Below are experts of layer 5 (counted from 0) of a mixture-of-experts language model. Rows are named router (the router's row for the expert), up (a neuron's input weights, with its number) and show model dimensions 0-55. Each number is 128 + 32 x the weight over its row's rms, rounded and kept within 0 to 255.
Before each expert's rows: a language model's description of what the expert responds to. This comes from a sample of Wikipedia text that the model never trained on.

# expert 5
Description: Clause connectors and commas. Commas and clause-linking function words like and, but, that, which, was, is, also, starting or joining clauses in running prose.
router [124 137  60 147 115 111 104 125  99 135 120  93 126 139 137 172  35 142 142 154  88 147 132 158 111 121 107 135  75 143 183 100 155 137 149 147 160 125  75 138 102  97  84 165 159 120  74 161 111  94 190 150 122 119 110 134]
up0 [103 181 172 103 155 121 103 166  87  56 143  73 120  70  86  97 121 114 167 157 115 142 158 147 101 105  96 102 152 112 124 163 219 116 116 127 157 134 158 122 102  97 172 118  95 145 158 107 178 169 126  81  87 180 114 150]
up1 [152 131 103 100 133 155 159  61 147 134  97 107 133 141  83 104 136 100 118 101 104  94 106  91 129 188 128 121 155 136 169 145 134 176  77 175 124 224 144 145 109 228 157 143 120 134 128 163 135 101 124 153  78 100 117 120]
up2 [ 90 181 145 164 136  69  96 178 139  93  64 100 103  87 168 156 166 114 155 102 182 146 140 118 175 122  77 152 111 127 156 216 156 142 169  76 155 158 151 113 120 156 187 200  53 173 107 103 107 131 141 136 100 164 101 196]
up3 [104  88 157 120 187 130  87 124 126  86 136 114 100 145 168  99  84 147 106  87 114 183 120 173 157 123 139 111 152 119 135 186 100 171 128 151 144 109 133 172 145 142 100 115 134  94 157 101 203 172 113  90  94 140 112 165]
up4 [104 103 161 129 136 104 135 101 124 160 135 149 126 121 153 158 113 186  98 163 129 127 180  70 160 104  97 157 154 122  73 135 144 160  95  96 192 106 113 114 131  96 105 127 137 140 104  78 131 108 119 103 117 149 167 160]
up5 [142 108  85 168 125 111 112 160 102  84 120 123  74  76 130 176 111 122 133 116  94 146 146 126 134 128 129 127 136  73 101 152 146 130 127  81 188 139 112 132 161 103 116  89  95 164  95  89 119 176 158 106 106 118 152 174]
up6 [105 128 139 144  96 111 136 137 151 175 127 170 141 172  75 139 109 126 141 143 124 120 106 146  79  81 168 137 156 111 106 159 120 160 148 117 101 146 165  86 113 165 189 111  59  90  43 107 110 137 173 138 114 150 138 112]
up7 [156 176 124 183 156  95  86 152 169 122  97  93 126 205 176 176 136  91  33 134  92 105  82 128 144 117 155 183 148 143 198  91 147 124 115 140 118  96 116 101 136 182 140 133 128 106 101  56 105 175  94 157 160 111 150 128]
up8 [ 34 174 160 189 168 123 136 133 101 178  36 161 152 117 155 143 169 159 160  86 163 137 137 119  70 144 124 116  84 148 163  93 140 139 172  93  88 110 211 132 114 145  86 101 122  72 177 161 110 163 131 163 111 153  85 145]
up9 [146  70 169 100  59 149 167 138 114 111 118 130 134 129 123 147 124 144  49  62 119 114 157 145 117  99 108 138 156 124 124 102  75 115 168 160 112 122 111  90  76 166 131 145 190 104 138 116  77 113 113 145 141 112 152  83]
up10 [150 133 156  84 162 162 134 100 146 115 114 144 126 142  64 117 179  75 111 120 150 120 124 103  79 121 120 119 144 134  35 120 167 120  64 121 154 197 114 145 105 102 174  75 117 180  76 140 145 118 183 134 109 200 106  95]
up11 [ 71 153 140 115 129 152 138 155 160  98 182 124 159  79  26  98 136  89 179 141 128  93 156  94 109 126 146 115 163 152 132 101 100 140 122 136 149 165 142 140 204 173 140 105 164 110 146 112 104 122 173 120 137 145 145 162]
up12 [138 116 127 157 150  99 135 166 160  70 109 120 111 115  44 130 108 138 173 147 118 120 108 104 153 147  78 134 161  94 120 148 177  95  99 134 156 122 139 136 144 127 137 115 116 114 143  89 204  84 157 138 125  53  91 123]
up13 [ 69 115 146 112 144 162 135 134 142 101 133 112 197 176 153 109 131 117 147 124 153 141  78 185 181 126 109  94 145 130 131 106 165 111 130 158 101 126 164 167 121  74 117 161  88 161 131 143 111 107 116  99 170 135 126 141]
up14 [108 149 115 110 114 114 127 113 119 170  95  85  80 139  82 110 154 111 126 114 209 143 130 138  89 112 135 103 176 159  93 148  91 174 163 163 115 119 135 126 111 140 153 121 147 157  86 128 148 125 148 124  95 191 124 174]
up15 [175 157 164 192 148 128  93  89 135 152 139  87  80 123 156 161 123  95 164 169 128 100 113 151 101  72 171 123 166 109  70 138 152 143 160 157 210  92 121 178 178 136  91 127 160 124 118 151 130 143 109 115 160 127 171  91]
up16 [ 93 133 122 111  87 162 175 114 135 128 165 101 168 139  75 145  97 163 189  77 118 122 105 157 145 160 132 107  92 131 147 122  74 166 143 133 153 153 150  86 122 112  87  38 129 213 147 163 125 164 130 195  85 118 103 132]
up17 [ 87 152  84  93 155 159 131 159 131 188 145 123 148 122 111 139  79 140 100  92 119 121 116 132 115 164 148 195 121 126  80  80 143 114 128 174 109 115 135 172 114  83 111 117 154 149 120 130  64 136 156 176 126 103 152 155]
up18 [ 92 113 129 102  78 133  93 172 152 139  70  96 111 130 128 115 170 198 110  95 161 119 113 110 109 171 162  59 174 146 125 143 101 127  95 140 137 179 137 156 132 122  80  94 146  95  65 158 115 121 172 128 115 139 167 136]
up19 [161 100 151 106 153 148 114 192 108 149 183  95  97 186 115 132  82  59 113 107  75 139 130 141 129 141 152 178  71  79 139 171  99 104 155 126 174 134 123 150 161 202 180 106  62  90 126  97 181 139 139  88 137 138 117 121]
up20 [135  97 159 141 151 156 151 117 134 109 154 142 150  82  71 180 138 183 134 155  43 148 182 121 123 150 139 118 115 101 104 142  95 182 157 178  77 139 145 151  11 173 129 176 105 131 176 133 123 151 138 125  66 122 116 107]
up21 [ 93 118 134  76  86 113  79  37 155  76 140 135 184  87 186 143 167 103 133 144 179 103  78 165 135 121 160 119 146 142 113  98 134  84 151 135  71 159 130 104 106 122  92 167 131 117 101 168 115 179 105 128 126  91 118 153]
up22 [ 70 181 118 135 138 148  71 126 141 116 121 125 191 114  99  83 144 163 167 120 137 111 179 138 189 139 143 116 141 156 124  57 110 116  84  41 123 130 124 134 145 116 135  95  79 110  91 127 117 101 149 109  99 155  72  64]
up23 [140 129 199  86  94 103 109 117 129 146 128  90 166 134  91 111 147 116  96  85 131 121  98 176 128 147  75 109 131 129 156 109  98  80 103 141 135 201 199 120  94  87 142 131 192 128 180 136  88  86  85 149 120  90 111 140]
up24 [136  88 142 162 191 139  92 137 186 105 146 169 174 162 126 110 149  71 137  96 120 145 122 138 122 115 150 116  90 121 122 146  78 129 126  81 147  65  81 114 103 128 113 145 158 203  82 111 167 173  58 117 178 145 148 105]
up25 [ 93  87 139  90 103 117 148 136 145 120 157  77 129 138 108 113 126  86 147 132  87 121 117 144 144 109 137 117 145 142 117 154 173 159 144  75 115 136 136 141 142 104 156 116  99 142 159 167 128 167 111  89 134 112  53 131]
up26 [105  95 102 194 137  99 156 147 153 118 123 179  57 103 142 201 137 161 138 154 194 126  72 127  88 139 138 153 182 182 111 173 104  69 161 144  90 108 128 160 137 164 133 113 195 131 127 126 143 149  80 135 113 143 173 124]
up27 [ 91  93 130 155 140 134 114 132 109 148 129  96 184 144  67 132 156 117 114 126 119 126 118 160 101 130 112 122 115 182 173  93 137 130 183 156 124 178 134 151 159 141 173 122 202 124 121 161 139 139 152  36 122 132 173  69]
up28 [142 125 175 133 101 128  69 150 110 160 185 108  67 139 144 109 111 176 120 145 121 148 115 123 101 133 166 152  61  96 136 155 103 179 127 138 154 113 103 122  99  93 122  95 119 106 126 176 163 189 113 160 158 123 100 129]
up29 [139 182 149 134 111 160  67 147 144 157 131 109 188 133 108 107 127 131 150 138  98 121 126 155 129 134 133 139 120 125 134  79 119 160 100 139 116 116 116 104  97 145 155  84  95  72 102 166 122  95 125 100 113 186  90 126]
up30 [ 93 123 131 134 150 114 137 127 142 146 153 128  88  84 172  62 133 142 115 171 105 167 130 143 139 130 157 106  98  72 147 153  83 146 158  39 142 108 107  69 108 132 133 167 136 130 118 126 137 129 117 166  72 155 112 159]
up31 [118 189 105  84 132 108 132 125 155 143 139  87 193 138 161 109 172 133 163 118 178 162 152 189 145 140 182 161  90 114  80 166  89 153  78 112 186 122  82 114 122  93  92 182 142 157 141 174 126  70 118 123  93 131 139 159]
up32 [ 98 134 103 186 176 139 155 122  99 209 153 119 177 137 141 143 132 150 117 129 101  86  35 119 110 134 166 173 172 133 164 151  78  86 165 178  85 120 124 118 167 148 159  81 121 119 139  86 131 155 119 120 129 109 170 177]
up33 [128 106 147 110 101 192 105  85 133 129 135  98 150 132 110 116  80 106 101 163  92 179 121  99 122 136 116 151  96  92 134 138  89 166 102 115 116 207 140 149  74 143 144  75 136 216 132 169 178 111 163 109 101 125 114 168]
up34 [ 83 181 108  79 123  93 130 146  90  94 100 111  69 154 109 127 138 153 152  69 154 134 135 101 124 139 118 164 169 106 110 138 147 123 137 157 152 122 120 111 136  76 108 115 138 142 115 141 129  74 178  79 128 112 114  91]
up35 [163 172 113 112 190 120 118 130 161 104 133 124 147 134 155  73 115 150 162 202 116 150 126 151 154 127 171  73 155 166 119  36 200 147 101 119 111 137 109 113 106 169 144  81 128 108  45  93 118 184 144 162 180 106 183 100]
up36 [133 112 140 112 194 180 128 125 105 136 107 116 135 176  74 144  79  97 147  85 129 138 121 154  97  88 145 180 137  79 107  72 163 131 112 145 143 124 170 132 134 155 139 170  80 154 145 101 144 133 120 178 151 145 170 147]
up37 [104 121 139 116 132 119  63 148 159  51 162 136 121 134  95 166 106 107 167 119 130  81 184 178 109 144 133 128 128 141 137 116  93 118  94 113 138  70 118 144 133 178 156 134  47 155 167  78 194 105 117 104 156 164 106  74]
up38 [110 127 138  50 190 120 126 137  60 135  95 140 109  86 179  72 143 108 187 162 112 113 136 140 175 135 111 130 107 116 100 133  97  84 118 176 159  75 147 147 103 153 110  99 158 118 153  97 152 153 166  92 148  88 108  60]
up39 [128  83 142 146 114 127  89  78 176 170 109 152 138 125 118  91 155  78  94 140 126 161 137 185 133  93 136 193  88 139 105 112 143  96  70 161 113  90 165  91 130 116  77 104 107 174 112 173 145 147 157 137 173 132 108 214]
up40 [ 24  84 125 107 119 129 117 152 150 107 124 110 133 120 141 149 125 105 133  52 177 132  74  82 153 105  81 122 153 170  68 153 158 150 154 160 105 127 117 138  58  78 129 177 143 148 118 100  96 115 126 150 161 119 104 146]
up41 [110 132 157 140 151 128 111 102 144 173 172 155 128  38 152 183 162  88 183 148 118 137 159 122 116 144 165 112 123  48  87  84 147 114 112 103 100 136 174 110 150 157 193 107 157 190 145 111  90 122 159 167 123 135 120 133]
up42 [119  77 136 190  83 143  66  68 128 159  93 132 202  94 107  94 174  98 103  85 129 130 166 135 162  66  98 152 156 110 140 182 178 110 114 129 160 131 144 123 107 137 147  93 130 184 155 147 104 122 122 158 134 141 147 131]
up43 [140 168  94 134 130 117 101  99 123 116 141 111 104 144 100 178 108 102 142  76 123 141 107  96 144  79 108 135 125 106 165 185  51  91 126 180 103 162 161 172 153  94 171 167  93 127 126 101 149 115  91 138  95 147 103 107]
up44 [134 117  77 120 171 140 104 104 114  89 118 148 128 110 143 100  91 137 203 134 127 123 101  99 165 133 128 159 107 112 125 106  94 147 163 112 123 139 137 124 144  87  95  92 183 126 101 134 114 105 111 103  38 146 100 160]
up45 [134 149 121  79 133 128 124  75 192  88 106 162 118 103  96 134  78 137  91 133 113 141 118  77  89  93 140 174 110 194 196 118  96 165 140 127 135 142 120 114 116  71 112 107 127 124 128  82 159 158 152 179  85 204 120 115]
up46 [ 78 156  84 136 147  98 143 130 184 150 161 134  72 182 100 109  86 145  74  74 101 101 138 113 102  98 141 183 120 147 126  87 161 190 106 142 170 136  99 169  94 205 157 115 137 103 144 103  55 128 152 116  96 139 163 108]
up47 [181 112 165 150 121 159 172  70 100 158  96  90 134 136  92 147 152 176 150 105 125 124 134 145 109  81 141 115 124  87  87 153 130  99 158 105 132 152 131 197 106 147  88 101 140 108 192 199 164 184 138  91 114 106 128 178]
up48 [117 112 109 102 100 109 144 150 194 124 118 111  63  97  85 134 164 164 110 173  79 126 178 156 155 129 167 102 145  41 146 123 140 170  93 172 154 128 196 112 154 142  68 106  79 181 119 156 100 134 130 176 159 129  95 173]
up49 [106  68 102 135  98 147 172 139 125 112 156  93 108 125 106 110  88 133 176 125 214 112  93 122 137 149 102 162  52  80 110 135  81 162  60 135 148 123 145 139 130 106 107  95 134 127 176 156  96 114 143 150 134  83 117 116]
up50 [ 66  94 108 155 145  63 169 101  70 139 133 162 140 116 137 101 131 143 112  76 120 129 120 135 111 154 154 162 135 130 115 199 124  94 111 122 200 139 123 139 158  82  89 158  97  99 116  87  77 141 165 176 114 160 119 150]
up51 [138  92 106 117 114 124 108  96 168 133 171 130 166 153 179  73 158 121  89 212 122 156 131 138 131  91 126 120 102 125 119 139 107 122 123 146 164  97 129 137  69 116  99 165 104 166 119 111 155 133 134 178 128 170 111 135]
up52 [140 146 183 206  95  91  86 181 179 131 100  99 219 134 117 125 129  93 161  97 169 155  87 100 148  83 116 117 127 122 173 113 137 133 132 155 115 133 138 144 150 156 129 123 155  79  93 133 156 110 133 138 107 148 112 141]
up53 [175 145 156 188 109 112 123  70 108  81  98 132 148  91 171 113 102 121 173 130 159 139 176  80 154 110  95  84 164 184  71 140 142 111  85  76 164 100 122 140 150 134 180 114 171 106 130 139 154 143 147  81 111 104 128 167]
up54 [157 127 101 136  86 151 112 146 100 180 159  56  87  95  52 156 148 108  99  89 167 143 139 132 131 150 117 116  95 132 121 123 204 143  43 169  62 176  59 123 123 153 159 122 118 131 159 162 169 153  87 135 120 102 122 164]
up55 [131 127 137  95 171 125  90 122  75  86 102 113 151 130  95  92 102 129 159 135 203 140 179  93 137 123 121 102 109 106 149 148 119 175 161 143 155  58 152 142  91 111 106 113 155 125  91 163  86 193 144  96  76 126 183 101]
up56 [133 136 149 123 116 141 137 133 141 130 128 124  92 118 137 135 116  99 130 174 149  49  90 139  80 140 125 118 105 137 131  88 104  83 130 142 128  84 149 127 135 146 177 106 182 213 155 154  94 108  49 144 119 110 221  91]
up57 [133 119  88 170 162 112 169  65 133 124  69 164 138  87 130 193  82  96 172 132 143 103 169 144 147 186 129 156 105 139 149 128 108  78  72 132 108  65 187 180 136  96 103  91 128 177 136 105 130 171 133 170  66 112 186 170]
up58 [102  81 121 109 110 167 131 175 145 185 144 125 146 109 158 119 114 118  55 171 116 154 110 156 123 146 178 136 113 123 111 103 128  98 115  91  66 117 114 128 149 105 107 161 147 107 194  99 160 141 166 191 123 137  76 114]
up59 [165 109 146 170 165 152  69 153 112 138  85 158 179 138  91 208 150 106 148 151 131 128 184 150  73 133  47 160 124 145 123 106 138 167 107 137 114 128 136 140 127 104 106 134 178  98 113 125 130 171 116 108  73 166 174  63]
up60 [151 137 148 139 106 120  80 102  79 103 163 152 196 141  68 171 143 169 131 128 168  79  90 140 114 131 171 120 111 155 128 131 153 165 163 121 121 122  99  88  77 132 118 153 128 109 118 147 112 116 150 145 140 136 132 166]
up61 [156 141  91 114 123 111 178 173 142 139 175  71  98 162 123 105 131 190 144 119 128 145 139 146 104 102 202 126 199 158 127 144 105 133 130  89 140 118 164  85 146 146 115 110 115 117 181  91 148 120 108 126 111 124 122 127]
up62 [153 153  99 183 172 132 110 140  88 115 118 137 118 126 184 138 175 110  78  98 144 100 177 143 149 146 127 147 150 127 137 132 125 122 172 106 117 142 136  83 126 113 119 157  95 112 166 152 133  81 102 115  74  87  86 135]
up63 [ 89 128 155  90 158 199 132 108 189  96 123 120 139  80 118  86 173 151 110 161 161 166 116 118 117  89 147 174 124  88 131 122 142 143 143  88 142 142 194 126 148 109 142 146  86  46 225 122 137 121 103 104  55 121 129 180]
up64 [194 130 139 110 176  89 156 119  82 142 147 161  94 136 118 144 107 201  88 143  74  52 147 142 124 121 128  98 167 143 149  88 136 148 126 111  78 169  78  91 108 158  82 181 128 146  97 115 166 123 125 154  65 151 120 129]
up65 [140 126  87 133 157 105 165 128 125 126 142 170 152  92 175  96 123  90 150 160 109 132 156 126 113 184 167  94 183  44  89  81 171 114  91  87  96  94 132 132 104 113  92 123 176  82 147  88  88  82 138 134 141 110 142 130]
up66 [151 140 143 121 125 123 105 153  95 151 147 162 122 143  79 161 112 162 114 144 106  75 140 109 136  86 152 150 142 146  93 148 117 141 140  95 170 115 108 121 117 145  91 160 156  54 108 157 162 144  97 139 180 134 147  86]
up67 [184  80 111 106 139  73 162 113 113 149 136  76  62 111 142  68 132 148  91 123 104 122 102 130 122  82  90 148 110 115  91 103 163 160 137 128 171 114 183  44 121 134 132 102  91 133 152 112 146 153 133  72 161 101 112 106]
up68 [118 194 191 148 140 140  97 149 133 212  87  74 127 127 145 111  82 161 135  96 145 189 138 121 128  97  85 153 116 215 122 109 145 107 106 124 168  92 112  88 170 155 136 164  63 143 172 178 174 111 125 104 123 158 153 147]
up69 [169 111 150 153  88 160  55  97 182 153 163  83 117  63 136 126 148 145 101 165 143 166  88 154  98 100 122  81 169 131  82 178  91 140 125 115 107 136 128 119 114 125 178 150 164 127 165 161 150 142 122 133 165  97 161 135]
up70 [ 90 164 152 112  66 138 142 137 155 146 108 135 114 114 107  92  91  80 159 148 120 153 162  70 102 162 137 141 118 114 154  76 124 131 102 162 177 136 134 139 140 105 123 171 143  75 145 163 145 140 117 110 130  66 173  80]
up71 [119 160 152 185 131 139 163 124 133  88 105 190 108 132 132 156 106 201  65  92  47 155 118 103 149 126 122 193 131 126 120  89 123 122 150 134 127  78 145 164 122 109  79 112 161 100 122  97 111 185 113 192  67 119 137  96]
up72 [165 115 110  65 143 146 137 171 183  90  96 160 118  76 159 188 164 133 139 139 158 143  61 142  86  95 113 144 170 121 132 103 105 107 140 113  71 187 177 119 142 148 123 168 124 139 151  83 187 113 130  42 140 148 104 111]
up73 [113 196 140 103  51 110  96 104  94  89 175 109 124  92 117 116 118 138  33 121 173 122 118 133 128 137 158  83 165 100  87 119 190 167  99 139 102  94 144 189 158 132  90 171 126 123 146 208 121 115 128 108 128 129 115 139]
up74 [159 164 104  97 107 130 140 121 133 180 149 117 122  62  97 171 100 120 123  65 173 100 129 177 126  99  98  72 143  98 101 168 128 152 143 125 114 175 137  56 107 153 139 115 116  92 109 114 205 159 163 141 153 131 109 141]
up75 [106 161 133  95 111 156 139  77 189 120 133  51 179  93 174 120 162 142 145 142 172 185 157 149 104 163 101 106 135 142 118 143 147  82 178  96 113 124 159 177  96 102 131  85 144 129 116 102 141 151 159 143 123 171  54  65]
up76 [148 180 124 156 117  92  68 141 116 171 118 151 129  75  92 120 171 150 102 103 105 136 143 124 149 126  86 138 125 118 116 109 154 140 117 172 163 167 100 151 107 171 137 114 135 177 119  60 102 159 179 105 100 102 114 133]
up77 [108 171 152  97 134 122 160 136 176 184 124 120  76  95 121 143 127 117  93  66  77 113  81 113 122 167  70 124 168 102 102 150  96 136 157 116 167 151 167 193 130 117 202 132 129 129 132 113  96 154 175  89 123 106  84 120]
up78 [108 115  88 160  95 118 108 116  96 158 127 134 133 102 164 121 107 151  85 148 114 124 149  96 156 152 106 161 109 111 208  79 132 114 171  79 150  64 114 160 148 182 154 144 141 140  87 113  86 124 137 139 150  89 106 117]
up79 [143 171 123  49 126  78 118  93 158 172 167 149 111 148  90 169 105  91 118 120 138 134  95 119 125 174 128 188 118  66 109  90 139 171  98 158 104 138  94 131 106 135 129 120  81 104 115 147 156 146 167 137  81 101  90 118]
up80 [113 152  88 161 122  74  80 114 132 109  93  64 144 114  91 156 112 132 156 100 142  89 126 121 179 134 148 168 132 136 141 166 134 177 130 102 133  91 121 154 186 181 153 153  80 108 126 124 126  98 152  80 171 183 107 113]
up81 [181 143 190 132 148 114 107 150 121 110 113 121  91 103 140  92 101 171 129 108 109 141 125 113 179 120 171 175 106 141 120  76  59 110  86 129 152 114 172 104 103  90  94  92 161 145 114 125 118 111 131  96 148  92 115 130]
up82 [109  69 110 121  84 102  97 175 135 144 188 119  95 145 133 146 156  58 115 141 153 135 157 174 140 145  67 158 108 117  75 112 144 127  94 132  95  98 167  85 134  63 109 140  93  80 180 181 183 159 115 160 107 112 118 134]
up83 [152  99 122 162 123 139 156  99  69 132 136 109 102 165 140 105  96 128 174 123 149 100 108 156 124 148  91 152 113  94 135 146 127 125 104  66 148 114 149 173 133  93 108 127 135  97  97 136 113 107  87 195 130 107 148 173]
up84 [104 158  90 113 130 115 101  91 132 139 234 100 123 189 102 134  80 108 159 144 171 140 137 143 146 167  77 149 111  96 112 199 117 129 147 141 127  76 149 106 127 113 184 114 147 146 186 159  69 124 130 114  93 137 134 110]
up85 [131 152 126 159 144 197 116 115 127 180 151  45 150 130 131 114 122  94 136 128 195 146 133 130 122  83 111 142  96  86 137 140 113  80 136 110 138 144 157 138 116 136 115 154 239 124 128 115 143 128 138 151  74 145 143  61]
up86 [133 164 110 120 118 148 155 158 150 146 110  77 144 120  92 136 151 130 199 154 122 126 153 148 153 180 138 203 163 110 119  87 129 163 146 179 135 138 114 143  39  91  72 101  60 111 147 161  75 134 135  90 116 138 161  90]
up87 [150 139 134 128 171 121  59 152  87 105 165 158 129  75 140 131 106 143 158 118 103 183  98 125 138  57 111 115 171  93 112 176 140 124 156 143 128 100 137 118 135 103 116  99 170 145 143 142 146  92 101 126 116 199 123 172]
up88 [ 83 184 168  95  77 141 183 102 142 148  92  86 141 152 105 164  97 121 144 102 202 151  93 120 113  92  81 158 144 121 134 155 143 171 112 145 162 142  84 143  53 140  81 116 152  82 110 122 117 150 185 113 146 142 133  96]
up89 [103  97 125  88  62 165 155  58 189 103 136 151 147 119 141  88 133 108  68 129 134 126 143 137 155 214 142 113  81 138  87  69 140 108  71 165 123 112 145  93  94 151 108 113 131 121  81 140 139 129 164 176  90 155 165 105]
up90 [162 195 114  90 147 144 134 149 111  94  83 167 123 127  88 220 141  95  38 160 134 120 141 114  83  81 134 150 151 200  98  66 123 151  96 158 136 161 136 117  56 117 111 117 157 182 128 143 109 170 148 123  75 154 105 128]
up91 [112 174 131 134 185  95 118 127 140 146 121 159  89 128 131 132 151 138  98 114 100 118 118 121 164 116  94  82  96 157 173 118 106 158 105 118 154 108 122 116 148 161 107  97  79 129 150 121  78 150 111 164  70  92  80 153]
up92 [137 149  98 110  80 104 131 128 176 187 115 150 130 135 108 135 122 104 124 127  81 100 146 115 178  96 140 142 109 125 141 170 113 137 130 149 116 121  95  72 117 134 117 117  71  82  98  98 159  73 176 136  91 151 178  96]
up93 [119 123 127  60  69 123 114  96 160 118 126 143 157 134 132 134 183 128  94 121 147 109 102  86  87 160  68 125 101 207 103 146 161 124  62  82 106 100 148 108  94  76 170 193 143 146 123 128 108 111 110  98 106 108 129 149]
up94 [ 72 154 129 120 121  95 150 153 120 156 133 161 110 133 150  74 193 104 117 155 117 136 109 174 152 129  99 117 123 145 112  98 121 128  58 100 126  53 140 114 128  88 172 131 122 150 106 147 119  67 182  71 146 125  62 129]
up95 [159 169 117 133 123 115 162  86 183 123  75 143  82 123 163  96 149 144 123 109 143 115  91 126 116 134 166 106 118 127 123 118 124 146 122 131 147 120 180 150  79 112 155 134 115 130 143 145  98 157  83 120 183 144 135 107]
up96 [140 117 121 131 151 156 142 109 110 131 159  67 137 112 170 161 138  96 150  94 128 104 120 175 155 162  62 161  99  78  40 127 176 129 157 117 144 129 135 104 160 192 118  82 136 149 131  99  46 139 116 165 199 124 150 136]
up97 [160 141 108 109 137 194  95 139  99 132 119 101 147 123 151 105 162  77 138 126 121 136 121 133 141 127  96 114 114 116  79 128  82  17  67 171 130 130 171  90 147 200 165 150 120 121 106 157 191 191 161 145  91  79 120 105]
up98 [123  57 106 100 119 133 104 159 159 120  69  71 146  74  82 124 162  80 129 133 133 160 103 116 104 172 103 150 205 144 145 121 121 112 105 166 159  99  71  98 133 138 130 134  64 126 169 161 140 160  95 120 141 194 118 142]
up99 [126 116 140 143 175  93  90 146 136 150 124  93 115 170 153 121 127 123 139 165  85 136 121  90 134  65  99  84 144  93 111  99 146  81 104  99 159  95 160 102 169  92 142 145 144 113 110 142  95 145 119 128 146 154 145  82]
up100 [ 73 114 141  36  72  81 157 141  95 137 107 123  54 108 109 140  97 102 114 145 168 151 151  88 159 107 147  53 143 144 136 124 142 178 108 116 117  57 158 106 148 127 140 174 145 142 148 108 214 171 117 118 132  79 147 105]
up101 [110 145 120 147 160 168  94 165 119  58 137 182 174  54 115 122 100 119 167 121  80  90 123 158  85  98 120 143 151 128 120 116 158  96  62 100  66 120 134 107 147 105 181  90 132 142 121 152 153 114 127 188 128 125  73 173]
up102 [ 96 143 129 150  85 154 166 119 103 102 106 115  82 123 145  98 128 176 150 122 123 120 184 117  90 150 119 120  90 109 136 132  75  80 143 116 146 177 137  39 166  69 110  90  85 167 118 141  93 159  70 158 123 133 148  97]
up103 [106 186 110 100 158 129  95  89 183 162 145 125 175 176 150 162  54 141  83 123 141 188 116 171  63 116 167 112 111 161 146 115 133 157 161 126 136 120  78 130  58 106 125 122 145 115 134 162 152  25 102 144 149 178 146 100]
up104 [137  77 153 114 135 114 162 151 152 116  89 142 106  77 127 150 127 180 122 116  99  47  74 129 133 123 159 118 136 128 145 132 109 100 122  84 123 149 130 171 137 179 118 185 169 156 146 103 124 100  81  79 155 126 101 145]
up105 [134 106 134 137 136 165 115 110 130 110  87 139 161 141 117 154 138 144 170  88 157 165 119 131 128 130  95 164 143  56 137 148 140 127 115 188 195 131 170 145 175  96 181 104 117 148 120 175  85 163 168 134 178 109 151 121]
up106 [149 135  73 147 138  96 128 164 196 134 169 158 109 145  97 162 177 159 195 167  77 144 115  75 129 133 157  65 149  92 177  62 119 129  94 101 108 121 150 104 125 196 120 133  72 149 106 107 129 140  84 146 157 146  89 135]
up107 [105 149 117  93 105 160 135 178 139 167  49 136 148 104 152 134 125  89 129 128 153 175 122 212 162  71 112  93 147 125 131 156 149 133 109 181 173 128 100 135 124  94 163 158 107 174  83 116 115 149 143 149 134 154  98 137]
up108 [125  72  89 126 120 129  95 145 121 206 115  92  85 216 102 151  85 104 100 105 180 107 122 113 202 126 173 168 125 132 116 124 119 126 133 123 145 110 134  97 155 134 137 173 182  65 115  50 224 150 132 131 119 136 157 106]
up109 [ 92  93 105  88 146  99 122 147  75 105 103 112 114 191   5 128 147 124 107  78 146 115  78 135 170 106 169 115 146 108  88 109  97 114 135 125 142 137 145 127 109 130  99 172 118 134  78 156 135 149 117 156  70 137 134 125]
up110 [144 154 129 109 154 138 173 173 114 146 130 113 118  72 149 167 156 185 115 172  85 148 128 134 167 121  82 150 152 123  96  76 115 120  76  92 191 117 105 112 167 102 117 140 207 138 136 179 115 125 143 111  81 107 132 144]
up111 [115 106 140 156 215 145 144 140  94 146 140 166 136 124 135 177 108 124 154  98 108  91  93 147  96 201  70 156  84 145 126  97 119 144  64 111 100 109 142 135 131 122 201 146 155 134 118  92 163 130 132 120 105 111  86 126]
up112 [136  96 151 196  96 133 132 110 147 179 148 150 105 155 125 119 127 162 145  68 208  83 183 161 195  87 160 174 101  82 135 113 127 148 114 114 168 100 130 141 152  98 153 122 108 200  88 133 141 129 148 142 123 114 171 146]
up113 [170 195 132 152  88 147 145 111 137 146  95 134 108 137 115  88  98 161 192 110 161 141  85 144 138 124 138 148 145 144 149  98 140 147 129 113 144 116 152 108 149 153 103 148 122 138  90 109 137 176  92 140 114 110  78 139]
up114 [169 122 153 160 103 143 127 160 164 181 118 132 179 204 144 116 140  87 143  52 100 111  91 128  64 108 150 108 120 132  38 126 151 100 150  98 126 154 150 143 106  75 174 127 169 164 148 169 127 141 163 125 109 114 122 180]
up115 [110 133 139 173 145 156 123 162 156 118 190  51 131  90 120 134  95  86 173 150 174 166  84 152 114 125 158 101 118 140 128 131 193  89 119 152 130 163 117 125 132 136  85 183 119 155 167 128 172 121 167  82 143 143 136  73]
up116 [106 156  57 113 138 159 113 106 161 106  95 152  78 142  58  57 147 132 143 132 139 136 183  76 120 132 112 188 182 115 111 187 139 156 116 140 138 151 134 180  86  84 158 226 130 137 139 132  93 112  90 135 159 131 120  71]
up117 [100  61 228  86 165 134 116 160 146 185 131  88 122 131 161 144  89 145 117 106  83 121 158 162 145  67 141 109  93 158 113 169 103 153 149 110  88 139  63 133 106 111 161 157  82  85  97 121 181 153 172 130 155  89 132 128]
up118 [137  63 127 114 102 204 148 150  90 103  78 156 113  98  79 161  72 131 172 105  94 160 142 173 171  86 147 133 119 124 174 165 121 124 139 129 144  98 159 125 139 136 117 153  92 117 123 127 160 137 169 101 165 154 156 118]
up119 [ 99  69 130 178 134 147 111  74 108 114  67 110 168 158 184 134  67 182 108 102 120 102 175 103 133 137  92 135 123 122 116 107 138 171 118 117 175 171  97 127  92 107 161  96 147 191 146 115  94 180 123 197 163 131 116 115]
up120 [113 154 100 117 131 104 106 150 163 164 136 154  89 130  96 132 148  97  91 128 134 122 125 123  72 139 184  79 112 124 100 136 149 117 132 183 115 145 204 125 146 162 126 174 116 130 133 113 162 165  76 189 149 144 159 123]
up121 [171  80 105 116 143  81 151  90 108 123 142 140 203 158 167 139 123 177 126 113 155 120  74 103 165 186 124  51 119  93  96  77 133 106 125 104 145  66 118 220 111 158 190 183 110 122 113 165 129 154 151 117 155  92 107  97]
up122 [175 158 155 131 160 154 184 193 111  85 104 173 121 142  86 112  86 150 144 127 184 139  84 156 124 124 179 103  43 132 171 127 127 133 140 179 120  49 168 156 136 115  79 174 108 109 102 114 114 120 158  81 141 148 117 149]